Below are experts of layer 2 (counted from 0) of a mixture-of-experts language model. Rows are named down (a neuron's output weights, with its number) and show model dimensions 0-191. Each number is 128 + 24 x the weight over its row's rms, rounded and kept within 0 to 255. Numbers have three digits each.
Before each expert's rows: a language model's description of what the expert responds to. This comes from a sample of Wikipedia text that the model never trained on.

# expert 4
What it handles: Inner word pieces after an initial syllable, often after L or Dec, as in Decl-an, del-ays, all-ian-ces, L-ia-oning.
down0:123113136105087123142165163116129115122125117108175161109153142127160120136154115134098151078129121097147099131101140084154109089158121142129167103138141159118135101098151130141154145128111130098109150117088117171154123135125132129193120134144146130115069114144134145144152136125083165147157133149102072139086123099132126132122140109142128126113065144100140136135124146124129104103075112143142125139155111087117149116151144168160118147119136135140054111118105139153182133141136096101133096123103121145136139156138162129119181148101098100142115135134123115170127062130116136085
down1:143144098106157107116124168161151157145126154138137127126150088130128127136111136072148130117162133159098112146180107135088150103132163161164117124111131122152155097126091131139139155122111157138131134133146117143146139121157100122117109168170167098147162107132174110096112134127117112199139110139151153114116129157152121164107112133150118158176132112098092130114105148151119132152130153147147124111081108155163088122147108109084116140088110174091111138165129129133133116154109133154163158132149117087148133126154122124081112128167179139133166124105121177077152099141114146139
down2:112167137161129136130118139107116092167158123173110114147155153146109133107138155132125182134153145114162113135082123178152175112135112153164135139146136132148144059136139125117124091143109130088128154116167143140172119130064099138140118097115171161106136127097158147106115144166141137162119109131106135147078119157125156099105157119146132161142109102143175107109128126108136158093109133124142165124137142128144145117149099095109145149091119090076144163118114106126142142111124151148099149119124149107071147122124153094152116088128139117115127077091144162142112107150142098139
down3:101122074175099116172093104122109163104157110152155080116114144095139116153105129142107166141114102131142099156138130129135134138138133139147117096144117147131128099090154158113129101092096139129153093114152103169083139121104131126147152138100134113159146108132175110097160143138117167163159148133117182112149124122077145113116107134115122132063151159145139121130128093121133133070149146152073118133162113127137142165153131058156122139161145106136121119192151095126109144114125122106110166098131143139109131117123165142131136156163128100125108131095125109165123135111138109149
down4:159092158118145105111124090111153169136119116099118127163155180191151128119163121095133123135112132102144104088068115142114126144108116178157156118104119143121106100144120126145131128112140153145102118133146134129120165134135139161136108121083152112110112127120119150143103131107127135097113161139081179121161155136100117166099156135097142125108100145125096096143111129136121121149122103120121140133121089135104143116152166135111172105158133172071186132086129133168143109139137125087163116171105102094166113109124142121152122160071119164114129134156124163111099126095098147118
down5:138097155107132120109080093165135135134148137149135098100143141124129105105123080112160139120146094113147102114100114102120117146141104125126204106134169103149100120116173117181138128119124114132101085108138105137084133133133156165178112141113150159158129101147088124122116099152137146143129178149150127120124124119170125125155111165149133097120125142146135153157131120150128152151071108179100131176133133101093144118155095094125163155188172124128087118123142153162107110116092122144113142144089130140125118138120160134098157078112127134155097117134147138139137095113125149163
down6:126116122142126107106148137162165101119113134135135144115046142121128149162117083143093100077116130153165161082076125095095123131171115145149119101136132099141118134105162102136162139128147140114100131134082133150174113164122198112133140114126134124122141123155153146138152114121097204146114095088161137120144110137114090138156143122128111138121134146127103159143121095117119123134128134082119130106163140115126129170127170145149097137143109107115114109109131125117109086079134128135068183153090128137174150117138139132124136117117129104104127100113126096142134123144112110080
down7:185122151125107161107145105093157082127123118134144164168098159141122118107096114127169113136126092106158144122143111119127182138105082079157152092183125135163112097153105098119095117105101133107142148133117151136131107162105120150126104126126134122099069135132122143129146134139141102136111081157139147171127106099145108169142108120170110128128127128162114090136110085116141128162094156124138176119119125113100171143160132144127121126125114087116154132153111118162117132116168156156153145101154177120134106122112126152158168109162111145109126139097078114148173139163133120120
down8:123147086156134097089104155122129123112101164093080142097143153142129109153120104103134125162130091123146093135126165140140166129138153149163110139134141139095120092088126138072135142155129110119127089092130116139096112194103117133124125129137105116124127104093117109115120158138131102124125143104094180125111135104167124130103119141101094126119096130146139152067128177127117128097189116135124111138112162154104104087159134099101123130130108118089110120068170104148107119149118138151147145114108122127124126141131120083144175123166159167070134113166128148134133149118121111173
down9:090144143110137096118074133134120134119139118135091063090075131124143113138108098117142113124135135119129079136126077114141115144106121116104154129105110124067142122157108150137101146143116146124124097129127089130089079168176148095144133130111159102133081139158119127126117140171140149121158136115148106100156130055133132123151150112152099092130159128130162118118130148081139096119110148103080115137128100186138154119145117140131099131143133097166141159123123118182152148123084161123161129081148130122136133145129126154123120138150133073149100097099145113144095140146109151127
down10:123156131116139112179124128153173139173109133137194107110164137152119119141152139108131141103136118165158133093113127121127140087150103162124141145132139148112139107141145153103148134085117146165107133148125150154130165145088149168129115127137134135158148109187145094102133129109100126138100093108137097100145158153115119127116125146102133115087096082174131109152159097113074135169118136149116072089087109138086165132128138115116147113163142158128162107148130137141111112147140134129120143150102119093069113125108164095174160113139126129175129150152117137166147142112131139171

# expert 8
What it handles: Early stem pieces inside longer common words, typically the second piece after a prefix, such as em-ig-rated, neigh-bouring, ab-andoned.
down0:110170172104143164094139138117139137138123135107124134190138150161177133119101123125176134122123093096129070102130095118105149149111126101132150143129122094112112107138134100099133113166104129128125125116157168098129120047092126181130125118140117113133111102109107106128102063160136147144112155132124125149139159129137179160141113082124148114134094123112081135125114125132153126131144100115117118103142147134095090143138125127142188118141142131126180076073096129090101144154122162140128116162126124165132128109097102094104165114144144139151137113110109153149132160138138131129
down1:178109166121129165133176121110139115147142125157135137134128124167103100143116154115145143167150107150068092174124174150129125122124141171128144141087103174143145118145116140133108106144156121129164135111147114119151104135106076135153133138134140125139127148119089122145152092120120123089149130139106172156139082140130110098174096096110114129128124102141154118135091112148125110140100094156125118140103130113116140126133106080097164154107097170134134154145109150165161153154161157155105192140139168121105151135140140165114108124136054137125151100159134099107112131092159126143
down2:131117164165109139160109123104143124162095144123098122127106165167134108132077137152110086131183137100121134137114148142112137092130132118155139194176121125125153083122115146117079178139137122092127134118156115155118123124094147127116133119148107117140129152135129155140133119136119150143197146093122168102149136127122139142133133144129145142147158172138138127161083093093077142096127092123102116102122120114095161156157120110153070095135087138104144136160128151132117143110088148136107193131117142107110168123154134085130127101121162097095141125110149120169119124097117102149
down3:134148127130131151138179097134130132101120117098100132144159145083136098139115128109088180116154115098156131143174127170114089126140165131123133110091174121159140136121129122155131118136142115127077183155136141091139138131165115135142134145133146148096152113064192138149092099125134111137133167104134131111114152162125140147163181140187122113183150111151110136110126100176158124117185160107138152106123108124126134123106118149130135165112149152174092173135157139139147149128099145144110113137153133111111090121143097112143141131103130150140145145145140136099159156146141116165
down4:161151146171161134100138170150148119127127143116162102126124150155125102118121113116140116159098168109125130134122148104153180154138099156151135119155138151128105098116095158134115116136133087127122100102137097102094088158123173150107123125188113114171150104123092156092094146151147088110131120179130125147109100119148140106163114154086133099085134151082123148130168097095115142125133160142126137160110156114130117112146137121121160154138150083114124098096130120138121087129214128139134181155116113148100099160107143145103142118160127098119105111096118113122098152115112128124
down5:130102146150176130143169087098131134112087104132137137111148113132084096157115105160110133129089145124145085105175128124121096137156154062130132076144092140115084145110149157124100134111065118119076120100161097084135116117091129126064135140104115104146145130103146113114116133135099163144118127164141132181130128139124144087132116059093157110149138145141174140114123143132127133147102115120146107135094115126127121121124133142118144128158145144146066168110129133116133135114112121145116126115130103097125131073161127128152143182143149130128099107145114158137118155106141102142
down6:121130140126075138117128149124144119104148159123138106167117138152118129111173119122132151116140137145133109158098117155128166124139129136120149112099109153109148105095151075096130153110085124124093127113116135146176106091152136091162123135156153100113108142127126139109140178112161119170116088127129156148196124111123118104130137072141150157115158148189157081099119132102087126120126159118113108128140146158107151159119150107113115089097116145133116158129132158166147114108092114129175138120059149153133118164134167124109123133139086146140106103172173141112095147152151130127
down7:150142127118109123181096129103139137131121110116136101083184181131158130137126106195142121121142140112096165124115157114131089154125106115128151119062129109133123143123135129131081174122133141123182115164140117108097134160164154080153080109136138162153145141135104108113159124143094114156130093139102110121152140154112112136110131128132128152148182137163133187090140108130099138110133149122116079139102130124150121154086132118114089142145152146143142156148140157183128128134124119160121134138123121145149077134153126154136132075117168149118116125132081094153128127097118150153
down8:150103155061141113118142183130194095157111091115110185142141130127135119162114140136129119118104084106113139153150112114102107122138129119152164155134113122126126162152166119134164127115134113147097122114125136111144136156119141150124126168102108131105125127104108150125127115124114081089131162149074099152153127127115129105169144134160137147105077127125138071101122143089132139106138101136111105143156125098132143121136148109110140096154111143085114147105105121131134105135131107150137165122163131079178176100098156138184143131081157154096116153141146150153127081147121157107
down9:125139132108115102153111114124117173190181116089142068150134135135120123149180101108134075122145154162137108113116085101122156115134114142131149122149105142126127151119115138147116134136101141138098113121117139140124148096133151102175110151138138110099166165133131106123130129129145096151166125111086135103158184129112177159165116110151165121116087118138128125135135119096125109098099116102095128071136162101179169138147115102124175115138142134157147129170131137133080117089145179117185120127154155138096112163145115125103145087143137147171129117131143144142121126148146111116
down10:124125123165081121154137120154167109124116130145126119155125120126111106122120131129153128143118135112166130149108138178088126131102131145173134140144138172122130144148122112134111111099149138082144131108141165181132103106179173139113135127132173129163112130174141151112118171144104152119124077062118121139130103125176177138135106070104168132081146133128155082104086178103117120114107133098090116121135181119145111138142135129138130078104142121140100123132085199121150139128139161124146119106118147136154136127108115111114105131157129108125111131145123130160118102169159108164

# expert 24
What it handles: Middle or final pieces of ordinary English words, such as rever-ted, esc-ape, prop-osed, st-ores, re-e-lected, often followed by a comma or preposition.
down0:135119139138106165135091126110084144106118101135123102133105113133052139160154147108131161150104105099116117145087120141160146098101128136133156096122160167117094139160138136147121132133103142112082125142145133126105174151097135101109118122149157136114094129189134142137117142115135088146077086117161080143092127135144063103099155095147161140128133105165119112172121142120120110126127166115121185126161092127105145126127142114134118099098105140151149181151119087114147132108140109152132152161096160095121118140105117113170082113148089134143136141100151119118149153124143116141
down1:134116108123105118147147099121136156115124121118121139115092115164127126127098150178152107144151136125146121124117114148094144123185155110127104098100124157159140131111113142132128133168133156120128077133138150162107136115099149084101146169105148107080074145114106105131154132074144126164141110111141117092156117158140145116136123089132104108128146152116150089179100119104090157179131119126104172148119113127128126111142127174081134092148135124149160138188095128154133104137110129175126201123089164118117087144131141125112150134172096113142121094095144138137155143102132127156
down2:156132114134158123115090127128140077134094135079123159137116105100129136121145157097120111123115122120115142106139166125073139140135133098135154080115139109103127090161118111138128185077116107123139121125148126170128170093128142143158151136110142120147119111123117092111100123164088140148126172147109125134081166150114129133116093151110122110178082134140119142124156124094173102165169132159118130164128131129164107146127128133116150129109181127149122104124101141130142091104126100162147135118156086129136151100162160127095098102147153126120171168090192134125145162134093113095
down3:124129116104109122134122160098138148133165099133136124134137119087142139084139155176106115133101117107115141125109152112114155088134096140145121131134125102132162171155137104151120095131113141134099140143136130123120134135180143125134114099131123138158099128116172127130115142161118138133158160142103136114091123135121135100164110149155121173103103135123102186108107149137116142069144160147095107135119106124106106160152154132144103192100177114158095141167129125175152125105121155101091107133130085061089153111120102131126105091075116173190171159136111131099150126125127132123
down4:146134164159110060097095133142140139102131153106123093109135131093133130144132147172130091093115083119159139161120123140128145123171155113128142180115162129134125091143132094091127131112134119142177081139135147188144105101127113171093117139135107111127122112144148135161100177122134107170130145137142150132085162143154126134133143115118143152122146134150124120160099143119096082134125151164140127146144111110105095126179178102143114155121131116112080142171137107131101110109117139121130135102119088138106151129119159102148134118172105149095134162061167089146148098117130136127
down5:180115136118129132161108114113128151113123109143112104122174082094148122094114137085158108135136091158098144145129112111147123085097165151143130135116116151126135138100085152147104140124103119153111133136138142084154149155115097079132092144153141160155099129092126147145145153172160160170127105117125140139110104118117147160101060170097165128134173164111107131106108112126105113094154143164169119157116164138120103110140111130116164102130082142112103107119148146162093153111150076133135141076104129127163114159116120102139087152120139160124120099137129143118132091111141140108
down6:122149159151097104171136147147081106123181151135130118122153132128126154062124130143069116142146157144154117169147114116142114151095126154122134107136083126152124135142132095141121155113118115166091140145082119127112122136155128165126096099142160126172137085135138123105142109153129162124160119139126129071106127093096160150140108160117089097105179097091116167140159094160127168119138153148131118138151123095147114154081108142116128152134160160144103121132144129163103092145103107125097099124108096128130156088154141109171130125131116140138102145122079103120149156128158113097
down7:136127126111109127098124118124121166120091148088124166132095106085159142145105128137107115133132100170116145136113102174155167100090106088133137157113156093097143129163105124127140112108116184122130129109123132098147149127147150123148128175124153128137140101151116091101147146136088167145106128107122091162148128101101152113091098116138138148161109111088104115151155154170087115156124091126124131085086116126116072090138129161116120127144098123137102148135095111111142139126085185134125153149172094087154167138101141129163118107109165122132163139151152112154133160096113118149
down8:128138120153102136145096134143101147118106142142104126143142137101110124090146127133138138139133128101126103127099178091111177148152072136127107154146162127133081078138168094193104108152105123141145107150130149142156133098122130119155141154141119116135117109062185127121136153086137138111102135065108149122133130078143120131157112124111124146165112162115079146106145190120145143130113157123124101080115148142144152119143087122122168087125155116136113136131133121139101156101111187122135141123108142118162173119143103145185127127091129097133147166087135142118128140124152122137
down9:131154172090130139139138140160131129145149091151136128149094073146160131129174087093114173112099141082070154111125148136137134138152102129183143118161105162159129110135140142137119110126129107131143135132134109144130119130142155115115151100165107097151156112139151111123157147127105128118097143170128116168114140132109118162140107120098155119103165123101122113128110141119120124113093089151156127166086146095124129124126149086136087175155106158185173129119123122115145116136159146120156131182140096167065145107111132106172126158152121157141131130141141135118138162127084096172
down10:162102161121093122144158115146129112140136097141130134138132127163134154160103156111111156163133118113108131121079111146112090115126074134105118110139118157142071177124111164148156173098135150144101163148102109142138135146110115110109168124114139180145111150096152172144108094118082109112121150140118130096116121149102103108122156119135144086129136147145138099154159104133103140140124167122103133135128098098134145158092129184141105135086143134114162084120113118068124161150150149099128098110090136111104146154142095174127110164160111132099128122135117100130144101137088133070

# expert 42
What it handles: Verb-ending pieces after a short stem, such as decl-ared, rev-oke, ext-ended, bel-ong, plus news words like government, announced, British, States.
down0:116119091129113138142147099173142149122182142178128124104124136144153126185089107148167155152124168103130144094109147161122138123141091151114150162112131158131149153098173142147113158093115131144131117109149145134129148158123115157096157152089126170127170104184159127131202117142124137122145173079139122148117141131077124161139105133147135129138157127122121084152140163137143146107134115128085111132087115112112086101088149120110125111150116144109079099107144103120137135107088099132129157110137129094101125175143147112130089137140155127111165120134115157146149150148117151105
down1:138101113148144123143087138141119118117066131120164158148153103130084114122124182165129116122126139159161129132135114102123113150113114140178171138128172143130126117150121134122122100107161082127120069104174172141129139102163133149070118133109145136152089133100161162124115133173103115102138155084169150127145105119128143145093120159138122174117127100140142081155108088088136109158099146126100153097127130154125151157148130129151100108123134131111110126112080143109140155111154124123135174113111113138171158150149132093162126136125112107093125128106179131117122086142150105089
down2:135144132109120138103118149105090137127135104132095145140137118162166129123131122128143160120133149113114157129113100108058095117152101138144148204120107140115110133180110099130103136114115115140128132129113151173169124095167145103152162125176119123114093139147139156063125084184144177095138126137085126131111132122118137144147111117116058131089148131143102104118092175145108123120125087166128125152134146121123121136138116170118132106163153177111119118158137132146108129119130111158107142130123122158159151113087135174116115118116148099121142140109102101096097112094171155103
down3:117096111120128113103150098055116120121116123111150157116131159118133152132124161128129112123166089056138115167140098098151114176137125103095184106150183094111100154137130081115147157125136109099078122121103116141185133128129124097094143121116138115128149092127088113115105142075134146094129178121125149083144115127137137082145110094118116113156139124137151146148110146102120119142115102163142087107152153120114104147154121137142140122113107115105098121117115127130157144094106161143132127130147115103132129140107131067124069096123132110143105117098117121118116154111084088100
down4:127155123142162118161149120129152114175136144099149129103130118165093149155141116132147159079101115086149100101121157107171121126130148141156140085111155124149118128104094126165116128135091135117154178152130134098115126152154101170158113129117147124135121166097136108092117177153118136157129163129111124124128156094127146104138112121122151144172123120094109100119080140142081155151148223176133108094130144144134112097180104094099131113134153116156123170107101124120133167127148151130147136140108109123111139091124102118143135105144156198118108135138153147136120119146123150112
down5:118084117145162109096124106108117163099149143151107093143108137127116132134154116152177126109118137132151119110114117097160139144099144128145137132117139164144095136133107117137107108167142105140106103130097098134116123178137080143097141157089090111129130179135132137139152122138169101145123115123135128134126138089128150163153151107090158133094126186104111130122131130125112130057121139127099157144109127147131202120155164139098146081137124160130175152134137135136126153123124145088158164117113119106138108178115066082131121132148150154167113096089122159128082090140111130146
down6:149101095138121113118136158108116120159136105121151125143121099140099132109138149094083148102137140089131145137108111148144125130172103137119152142100107090116086144138161123110118114113079134077146127108095122136184134144161136138128102145130139140134073139107161106116115126127145160158138140132147139117090125132115165107126089121120102142131089107131144165129141115161139123144137138145100106128101117086127115165118142113165083099099089128119105147147136124142112139131158143136139062138087094154082155151136139163075151133121070149085100109177075096163134162146168138124
down7:129184146121077108128097136110114142122127113127127131142128099170124134128145120120110133139136168147102091128125087123115131094116104133125139136184138126131129140120151124130119155155132166094135148191120082130111102081156149085124157158123163149135087109127144136119108168124139092141097126104077115129191121111115157136104166100113156155118111171077125143107111134176164135122106127115143084130135141099117151151176110151115146119146154067131144141173115144170127109161151154126150140150133142159135158119140126132100120118121122120115150142129086130124107069186137104125
down8:071170127098128134130118131142146092162165120137147094146137104144155136113100098078115154116109148152176078129082103099118097170172146114123118138117135155099172108126137141157118137140151141132115138182097143124099097091175127132130119071127137135146128115064121101163137125104125139137105143118171138135093155141114117129164121123132142107134150121108134161110091073163133154165112107155169145160115128096114093110131152160155133141170093110143125112122113083116138128124130100109117117121111098146142128088152128147128129138143094110120175138173148139125097121155099148121
down9:139085109150154108112123122100130162153127153107149136124176089117133104156120132196128125166129118138126136147113098076121106129136122139114143114134123142107095111141118092137155161158142108138108130135126134135161127132133138127160133149081138119095162141170197126141135090120153145153094133081119107066132107132112154143139141125131127135111094090159108084165135149113120094149150143120150095139146098133086107066145130141144159076128095151078100160083120121118109127117102130163087128149139108090115131102129156135122146106166159112176115144136115169109149102146118133132
down10:152145158131106093125101163107113106126086100166118110119160134119107135094087127104103086131155082147133135125154122118102107103088118104159119129161110151120137173162146111133157117132131128141156130165090090135139109129155164101126126117130150199120146104120136148145120121155082104133161111108106112143141115151122127152173117129106106129168132108154142127136117170136124098084130113133124116134153102107130135189189163159142107116117161123110099139172131103089110143123150158165136129070151135116158109090105142101144108105106110122096157133100093143145073117112156131123

# expert 50
What it handles: Capitalized first piece of a title or proper name after of, the or and, often shows and films, such as D-ropout, Ch-ronicle.
down0:152091127129119129144133153116081141105172113132147110130132121096126147210143147138156178135155119088137154142101111122103181111102108147147153084110140154114115095142165098158159118125129123096137156120123119104119127116093119137149125121111109191154159142111067165156127145130105100106128143116116106101136142191124121106119104101104135108146114124138102145135127129107137113154114105119097123122133098105118165110132133151162141133109151135129104123148116159161170159099150185124125129105171168108117177128158098101106171106122128109159141137139119195117101107129150121141
down1:139109131140149123118138103134121123125174164138140151149141143130115124140142128158165139063075138154128135145106111115122118096064097161092147111093123133125132132111137128099184120084137153128091106157116108166144081142113112153124131129106165143129108132109110153188144086123107136116114115097118129124127121141154159148126132170134162129133114148147135112178115105152110108163126186082113139174132140158105161126125102121105089131143170147129116100137137113130116142126092106156095176099142088158133069115132076132143131127116118153172121148110133166089130131114135164116
down2:114106065122140081123129145194129120121137130148111089093142125171153163104118126130142157112099136065123104146119128165129163090121138137118133107115134181101128172140125166156118124138164117162132094145156136158116101143149141146140140148128120128117115164166117122101158192102109106116127165096112174150155113117124101136128130150169139115098151137145161083144179183140175125110134129119110134103159122144111114089169121116139159113092134102120140162136141118161128128167099165125129115105167124141137148110156112139155109121147119126131118141095167098113135141163110119146
down3:136143138123096141144135082124185097124108137123148157087118146141147133103160111126092097094099128119108089113102114122154141140158121081132137079128192125110111108135122141109188122132129126128173134109166146146165135087157113144153136124128136102154129122148107092123100155134092154101068151130151152133123169129148154122135074137156133124131108111129120148146114152128138131119109135112166161123124130099134153124079181092123119129123122131126120150158110117136116166119115132154141093152100074114113158126161124140148178078123144153091167129166149143165139113123084095130
down4:092119099122137141110108104112146195146151134133134151090102154141141143168165185071135138126156087113099119099168121104129164147173150096146146150094118142154091136158127095140100136130164120150144157126103129119158135118109096152103140081121135138095074164106113084156128095123116149120099131095124140167085132095098198146148118126171120153092138105133124089082163143131133116134147138153117144149115125114155137109127114180127104131139123137152168117130114085175153118112176117137116128125136116136162104133125110125129128142137109113136136131094156103103114124129136123137
down5:094155131135111144120101117124072149105147110131139127110118111143131111087126142150141139109125122127133110086114153134163145148128089067114137139112142150137191153125127141111135138089173131124110104139128144115093145115069092104115132163108178095133089168133097115174108086088099105154131118091088123105147112107165111100140123159153167141125106166111139109134159127144109177111168155102117151128139108133107180127166082128143112125123088116133144118140113112121160107182120153128112131174134136123132148124133137098144138095122109178157116121148122146156129113090114102092
down6:129139160109078166126151133109114139139127145135108117133136155100141138125121055154108135135138113091133133140133092141139121144131128134103081134146100134113175143145143162131115144141127185122151087158117133106137162148117105086133092110144126145133125151156116143112101118104134124126125126161126111091162123115133122113113138156142166128150118128150152159100195082142098142111182111096141123109147156156155123165168121120158124138162158142130115115180169144106164154127107167115109132153147148119150118132117154162192148112101162093165104083118129175126161120148141165164
down7:179104155139125112156125162115090132129155142138123076148146113120111145111156138174085108117146124125104151136143129136108165099165115147128114131125098108139097115083112138120118098128138142147123093134100116115131079184110150096157159157137088139122152083113108131152146122129102127121102123120131120138133113103136130177135117101085149160129136161168170105136150162125146106073139125146082126143086112140135111130110166101140101144154080144067144140153123167146144145149131152161174112103133124148112129109145117142141108091163165141152140123124108094115134120055134165112
down8:157088131107129135138184097139163139095153145129104125134153158075146162135129174122119133076144120130140115112097083128101144136110142134109123114079125110117129131104140115125097130131116116188114138116169121134120152109129143120148114146084120150087116115163143123155133127149149151115136131150091132096159127144122095132128110135137141123120106126089086095125090156101152125166136137116085110140076104118128068093145136175159162135114102175149158133134168122116122113134145166167102100104110130147162128171097113166116144115144150138178148173164163128153152145117109143141
down9:140119134107090149126163118122105085104142134146122116136146124142098110131126126084146144102103121106122134122114149122155142150163186109104125120136130151148126130156122152122125155134127100169130115120158101130128108115155144144183152126118129090149137130132115122088098157176103117131133138119136129063104119106136096124138155135107125128172107111105135094145142165078090127142101079163138116106119115122101184164151074107110109113160145128100166142114121125108167066143064127147097127110148130095119118141150120115111173109164152118145138131160159114146192123161101085132
down10:112121124095059119109126185144115164125115094146166119102154125125088105124153122114160140170146156093128130157119119119095122095119140099116124141141091151131133140115138145122169153111156093143147148110116105114097121132116149104135115120137074091163114177156135159127160196073143140150157150126113186152139098145114157091141132101125120102138135115126158087116127148136157116116141116150139121148125119111121148163106154144135086140093134153116126173146148137103159115134126098115099123127192131137102068167113110120133157123107113110127087108143123154124145132073125139139

# expert 2
What it handles: Opening pieces of capitalized names and words, often first names in bibliographies or lists, such as William, Robert, M-at-ches.
down0:091142170119129189120102154151136146139147140156103102116090099103126155142138055134099196185079124110110117146122138095102100147118118111098140143134113162133171175122113126140121160140135135104159152158122131129120117118099130137152141144136125151105097145136138106142145156109120107057087162135161143122144104113116162165105163152121163127136128155098162168138122142150124133093133116111125151165138140128094124106140117148112155108141123093119162132146120140144109174108094064113102120103100106109101122154142137124158158131124124146167127122154136102083122105128128139112
down1:112144136122185125093147087159147148119143136086160071147113102131137147147124117110106170142123122161164101112114119100115118133189145096142148102115122133113111087109111197126146161112116076123117094161141142140138113138122143158133127145156163157106113102154153137106129134133105125146152127127090143139128139094120101157131135124144152118155108139125139089132128112125124126135111132130134153081177146126171117111137188124153126153124147119078117126121118145108082074112126097135150149121092154141115156125116124131156131167206138151131103108125157139136088144150099073118
down2:161132105122128128149141139102102118097124109120144136165173097138121132148114114111128085087139135132088087084122149101140141112092118127164108135115119132093107102150085173130120119137100115134151126116126125127115119135094131125163117109160114111158106150131077142097146120131107144161128113152087153127148170154151154135122116130092086176099109146114106149111105109101136112105102114152140184102136106096126127120178174117119128140085112131103158124079065115101114154100135139145167103127182109097132131085121121132117175118172120134108117141112092190123157126136162129114
down3:104151127105132089168126147092167120183127135119105121125129150115160105099167098142143087103079114144155134120134143149162140135091152121146193114132120124122109108101143105107169136106117135146105185124100153118125110096153134155121112150121157110138137104183126132083118097166140149172136132136142113111127140137116128139100156148154127156154085140113138134114109090156103127157134142101148159103161160163162139118149122119146110110118141128134112114119143156136137061133110080125169133137107177165138132105135116104137088141094146168138146195099123121131111154142158101106
down4:149132163141187147113111141161164149151137113142124144123127129125155129160130113166126140173107083105119147130150111114153068128139139149125167151113132164109145121115184110113076113125115121123172173094130133116136113138156121127113139134153149163111120097134151085117108133123127120141146112096140155161155111086132140109079090110131148108134169107120098149128114144130126126134114199137155139128112098117147105124126103133144096135070121119174112165136141102140109133111145116113128132105160121133129107124163135066192135063122122176138160110134126105098129109091110097153
down5:134089147097132114154137095122098137134136118163148099129123129117088124151147128146112136112134120118147128108146162121122122140111075118098111133120130125123138097152105131159156150071103160148141111142108115146116147146163129123141133175136148144115100129092137097162091127100161113075095134139143110147106146112151075137121153140118076082146111106117142128134147101102154119102123115118133096160119132085178132102140139125148110161209117210154106130119169125119143101164121111093135125116124186091121119130162095178134131129136127105167152131163136108103102112130139104102
down6:062129147126099133139102129095125142132119130178113137164106103135122153100176139095143093159132170125115077119137101148118101126118127132149147161146119141121129133113171146110148165117094156135140129095148114151134165127113082151093143161146098093117166114110093154130158148098134143127103107136132159126121077112128123136142126078076121086150150140136123115085071139126146100117119125145171113080136064107134123119120136097116146134124084134118153111110113119128109164109119146124139104123161124188118106114081163102137101138123131128105121108131110132121082088094096137138
down7:138126195144099118134109116102159111171138083112137107120105138164149115155134130112191156131120126122184111124131161127108150151162137130128137123118119128156105116126146097162089137111144112116126100130106127090160164121119102137111141139117142103128149113145081109128184139157105121117111123164179140101080117144106099120089099148158138148138113123159128181144143106114094133112167122108090106110123169120123110116145130113094185128143062140157117136128119148131148144138128154091136135147144157110131141166146136107130133111153150114126124105094188140179138086152090116102
down8:159164131143137118133082146147166165176138134153132122118096141129172146138149154118104110138129118162126165112152097095179156163106097127117145101110126179105083102159118119125179116134141124148127150149106181122133098141102148111159120126130117118120104135107151139166129110140141103117150171100157119100159160099111121148131129170183111109145112107124151086128124135120081161184135136129105107116146127148135121128131138113092118144157126153097145146117089176094125107128063102138156115161126120153135107095134166142116141110123115092164168135135163138095120107143085121123
down9:156132121177129153102112106123167133136143104179110142161118118121199060095106109169157126084125138129101128174133113089150108097116145132113209124115163141160129116111136141089138151137142122112090120126135161128150110129136150106076108131106116131144108135166163191108118127087144171139117114133109114091133125138100144143114097114160160090114128164097117096112136149162125101131140125118166095159085135116156142072110133124115138124077132141125090149127162123102148163164117138111116140145119119126117137094110114145122132131109116145131152125135164120116110102135131109125
down10:125149159131095166110141156116161125093149088146153109138080174114120151108120142145158132115153153160140133153131127128126116135156101144129111136161145094168118139156125112127118134087147172099098147111151097106159095140138134139071131143120107107151162132148126142147144092128173120133115125129163120071148077134129106119149144115175143147110133137149086108127083138134165108092111115129143148133167114135140120181136137106141118158132158067127088139097147141124138131128122122111137116172142185151092138102153131071121121121085096150174129127142131181170126099125114119131